config.yaml
num_hidden_layers: 16
n_experts: 64
normalize_top_k: true
vocab_size: 16328
norm_eps: 1e-06
max_steps: 6099
Below are experts of layer 6 (counted from 0) of a mixture-of-experts language model. Rows are named router (the router's row for the expert) and show model dimensions 0-255. Each number is 500 + 40 x the weight over its row's rms, rounded and kept within 0 to 999. Numbers have three digits each.
After each expert's rows: "mostly gets" lists some tokens that are sent to it at least half of the time. This comes from a sample of Wikipedia text that the model never trained on.

# expert 14
router:526503527502530538489479535510539489506577522444505560490512461484448510550451526541521553531455388531496557472528492571434503461560487440500529505501556488467429392479456527490476451539480503462541543476429522452528397489462543424511510488503483495521535470534452512531522538589494482527552440457514461560532491500531485490439512503457520491511473443526549530491494479473519515489528566428540459515511570461526575550525446546479470440474427459503506527461489542402471454491484570522515520564498505485475469471466525523432563489481499471515543485501511440481492507496474433486476583485503471400529492520477517472475488551517467379532508553452528515482485494471503635563445547484537505537462529511476489466530495494539471585535504547509508533448528591494499485496466570
mostly gets: " wood", " freestyle", " stone", " roof", " feet", " mm"

# expert 21
router:496531458426471541440454489523515523484499492525516471532484495513481546522559551524554500429428480469501507496525522497488467481502541477476440490464495522542462493536395486502450472512407532427555545486478498401528473479475530431466474484511492485541545457496474539549495549497509507500545446523559477524520480540527464564476480464456441577551512492420530500504467492464534498479497567464531490439598563455500581472465471555547464516460478545500487528536515520461501500523473523488518569524529453507458498524528545497470546490525485442453525381493419456500485486545509509469511559549511480451512382456460612475517456509464437544493501510441514480512523528501469609545463527491515434518448566501461417479512449463494465522560475504490569484497457558460527573447485577
mostly gets: "ji", "ami", "hi", " Singh", "oshi", "wan"

# expert 19
router:528464553483517467537494509551490550569480526433510568511483517435484521514509535590543541483489538513588510470505502492454524399480415476498484484490521479508465466487440506447519474566476449471560523472447501435484484507451491426518489457516458498514511519443466527507471506498494494496554431440477479516498484446564438517489552491452456473515400516531480578503505453465512479476546586476524562490512550515507519519470470556512505427437537447558488609479441530436434545524445526514513517562496536508478519475466452456464556387471534444493503513481440458540466534511511503485505525585497497478500483480507553483489467553535461559474524565459498472507499429543434558507540528509528375550446479496498480465564489560500444518514487511509576497450508433493487576459481552
mostly gets: " government", " politician", " Democratic", " Assembly", " votes", " election"

# expert 32
router:530506391491416509540425510552573477528499474495513512531502500521548494562491573556479513459498500486486516512528511550531460475582506516468512465458500482470478446458479517498511455540502462403507516450442544432542479457479558463518493444526457514517501482398461551482507578502492503532533377434528475541548515476545465513485452497415522533513447486469516546462466530503544428512557561485581491395543552501471590513518426526562491496445442498492503534492430520442509491494474545549517477490483460560441485449480566505470532459440537489451544466503456432512489444488501484484507588532480444462494446467516538548488543512479467523510509466480532465535497562571480567527522560414485471557443509493505402499523482479508461502497526552494500509473491538460496546454507540
mostly gets: "bert", " Moore", "worth", "enson", "kins", "mond"

# expert 51
router:501497458489518505476467504567507494522506445505554525525433455412540481559508489537527536492514484515458491466540527535489457480542535482494545472461510461483492464502457544481497447492460497412556527475513523483493448490445533450514518479484442526575561449453426518539460538477510489487537407542549472499559455477528483517467477478431481461524458475441590537590480468467510481488516548486562499512591604467470579541511508480503436488508468434566529530517369548492500442538448499475522523571550472520438553520513523517523538446511507475517499478506482434406486439486444461520535518591434559474461452503519547469513538513478519551473539474481528547539481536520472622554515503440506485525453481460485434513535467464479471544544476528495544521532481526419482549433506527
mostly gets: "ić", "ović", "mann", "ski", "sson", "ov"

# expert 8
router:523482540489562496487470569474566526495543443474550512523511496478511516519496505566491504481456405470508505424554515493454528451532451482487503505440522512491476488478494550515486496550520474467546508438450491436507474469507547499548500470441483483511564459497452449522493520482455454473581430495527493476517527559500433508467444536457503461574488483455484534510470467496543480402521586471541598417549589501467498526471498549514453449476461482503444552542506511476428494546457544615530499512556521522473562502584491459509506417554504482505600482495425455478421455487460496460480481536525518430513442536477541517502530519496468495454490532485576467499436471436467571503507555453543446531432554479496507506493512537485459555516518527479548563480566549506465538449477586
mostly gets: "ism", "ology", "ians", " systems", "ists", " alcohol"

# expert 25
router:522454569496568511536492513521543513481540448474512546503500469497477468582484502531513495528469464543503520467528578565504498422525489490432480481441549509468473460496498495480490475542496477478620473527462573441497488435460555531576511471514447472517571490520451521538525542562471481487554434472519444535494501545507507540518497481435540462481490515463509535520480497427526422471559563488531553460405596524481621545515517522466508443460481476494500580549466516500467449453454474475521521539558496515508549511508464458497544437523518455470500466489387434454411453486483506454498521468450431457535494497500501432446432498552453474468524480484518456447493496457473526558492521473536449479438487467501455485475455544556433518557527564445518553482532492453519534483507579
mostly gets: "ational", " cultural", "ious", "ected", " historical", "ective"

# expert 55
router:528442438475457489493473533529469506465542502461558499557500474491418518505497536517527530500482443460470543487512525554506524478515478488494466473450524497566469389514462544499449455529457444447541525500438506470563452458475566483481624437516477525485524482503483551496559555547451470566549464437506481564493477461516442490444491476483551435520447446470469495482479508468522499521563540464559544439400600511494548519495453525523509471479510460481501512480495560445466461513478508413522532522525446560461485490538498498415533483406543465491498476496501407496478487489466447462555553485517449470506431522477510451497485567506487487466502521476521516428391513444508537475469571474567442534453503468489458486510457550549463544526504579471543516483555535441569559500484502
mostly gets: " Sheet", "Track", "Single", "now", "Big", "Studio"

# expert 42
router:481443506445528528481513550477507462514450486448541529566520456407543480473429541515531537418454423520481538467516521508484502474569514480493514462431529497484480440437487561483473456548466524417535472506395529438545473536520554494526529445449492541520537480503488498536507476515483482516546449408518451530520529465532448516503467479436538427497434454474508520486510562470495519543562576460592501448485616468457501559532440520450540474489493478481515529508487516409488492505400522496502495541503498488461490483503497479503527429526515495462604503541458417545497455516479525490452574542511562460560400489416517470521534499463460555460474529486535482560461512564479556523483547463525457530443507488553523498492453557500498541521493528490530537494512498453466534426509536
mostly gets: " Stadium", " Airport", " Street", " Avenue", " Road", " Studios"

# expert 52
router:465465470518530495521509500508554486535487526445522575491493491476474561511494529545463543454463468557540540492470570538471515447532556453480485470468520495500424430488492520473520457493469488444531500521478516430557509506456529488509532486522440459523541556488400525521585531508502460481553448444529455545529565501502480507492499518437470518543430470456504546441560492562519503527539596446589502444446596506463514548495403545543492461441502501526476555528483546482454449458468530535459523517573479507403519470549447513476511403424533475426601467514455487477474470496560533501479508463460486502541498498453508448494446517468505464441492485460546474493488428484468513497448546464566424534498518450547485478465521522544452563535485518442502590470564531460481520546496523
mostly gets: " idea", " establishment", " latter", " invasion", " terminus", " entire"

# expert 13
router:542547548533450493535515540531529503535496478514579506452463435502461536516454548564462517490507453533502530478572474509477499496475430406461525510509507517489485510488468510522509516544490513476517531516496457453494455476515532544438503446481466517461556489495464562522472511540514468487532431511492516565477513508562502525437519484414482497496526511393520563505400543537546430494531620458539526398553521469571635524521460529497538454460400507530528572454427539459486462532431569521515485539538484467455536520467494501505518509525539493477539476471436468462482485491514524498519529552532484485489415552553514450530481581552400512449499500488484481503483533470423564511472542494543492503452533545492485469470512549552432571542487496465498497437495562451532474458494544
mostly gets: "idae", " Animalia", " Phylum", " JPL", "ensis", "inae"

# expert 6
router:542499476524404506476493492532486526496501467512506535591487493504480534484442571532527515464473489424467506484512555495552536520574382487456522451417504437502503437467431512522482445571468450440505505504526466434567514405483566438502565449514424551552517484436509512495515519520475494463541437551547479536570411441524501493477490509463406489539460465440522510584537535447512468454470555446537517460482513488470541520470458580517481460449457482479500567458459518462429480529512494419542471514540480477438467486549505564434556487446527487536491461488440448461522463550548513512523523513442534469548483443497557488476498508484500532444528538451521483486481564549522530511487545474517500521465560491410452457553512501522500464518425536481482530463495534469492538518492526
mostly gets: " Er", " Santa", " Kat", " Lu", " El", " Je"

# expert 12
router:541513470487370445459430552545503487518541431524498528534520492509541543493461511573472499437452425517527545447552482580508524475520475500460553473478569457539486508462505513449469481502505480475542517483458505460503501440519518459498534492562463561558539479505489464454431589536461470529539483470507472530557479495503443535476477527433480501509447479466524521482483543448552459482552539497542528466552568466471526422488436495571504481478488480545518558520413520445510460448468573498539491527531497527438498436494558555488525441539582491487546449488503421461450458530529495457527547556470551498534452479532543471509431497503462522453492513439538435509454535510465556525496507404505444580474568541501393504541465469498453538483466531525543473479450506468502549521441535
mostly gets: " Hol", " Mc", "apo", " Sch", " Gill", " Wil"

# expert 26
router:548530478459417482501497483496574506554532484538525486544449493506476547436458570532494526461464493574509531529574522499493524454515436503431522478423495476510469435471472507462536507544478493486564518495487526456580497480457546524510519479504432548620512507466466568543507529532496487551542447519538496514575523476515523498504584525414476530498461508458500541490491513549545427509535512450519565453536543472474542510472495531534462528482465482535473573517468569449479519531458496490458494497564442526472515588546562502452515466530572495465497485464456384475508497542534467425527554498549493478523454441547527473460425509468484527457517522474516424526470557574420571563480514431494470507464525545488423479543513507506457499495465537472491495525500559445526556396453468
mostly gets: " Michael", " David", " William", " Paul", " James", " Robert"

# expert 58
router:380486555455458503461539486505392544522498487513488526488524477561461487514486498533470597518498512571527488452510517476547507478526573514534518577469617509428467461521550494370507546497479522521519588509437525525443520480504500523468493498501470651549499533611437526535475533561489482472557501528478509495498543565489573451436530417525524460541506509450603469457518503456529516516509522508581486518521492498505459494493546549455547513524481464464533472501515450466447533436475481474429506502445474426548498435482485518475505479470510507481491478520486519489512501533548511477595564536474530466477457501512522571493489560549454540504433525500529605507557516470473509488491523514486522521464505493483482519488524513542525433483530525482495504441495482461574515480460470
mostly gets: " MF", "}", " Korea", "..", " Sie", " ST"

# expert 22
router:504495538486504477526520493506497464475476497457511536506485444443469462530500559567535521557451462512537517431534533515529520474537449502484534482455557445493426421454488493501541392493489512538473480424451464448535466489406563481528495489505512479502514503470489570536507527551461493462562486452577532529526452524506531503433509559430505450500456499470505598528500514536454448513534513484522598497495595416506555502492479498530552457543469477579465549562441564478469453545499488470529556538466495538441500465569466502507553485489522432455550488532497498488485485552513444486516545523530526449513462545478522439480494488449499601447521512491533486533509459465440589516457577486563469546426474524478471468545499518525503557559487522498509470456503546518494542460465641
mostly gets: " footballer", " football", " basketball", "Career", " professor", " politician"

# expert 30
router:570437502505555539509471555569490554523521478463578585549503484463466514474452507530506575501362444578501537468547483560472450497506451489457499511445518478517535431484445559487469472589515505431553540502480476444521499443490516465535491481553458469534526515506463478486485551501488447521497435429494492492540517540483481498491496514419520459490458444470443533424465492482539508443512518467518542528553543494491529454511509551447481457502435500497495599506447542474525530509483547441494558496493554571436537530534462520470539470461508479460479434507463469480480426466518512500462546586481481438527465482501527484447465578559482518420525567448524530369482518465495514550489523462554473541425501523499455475527470472561431549510484530502459506454503533506514532448485531
mostly gets: " expl", " protect", " reflect", " comm", " aff", " app"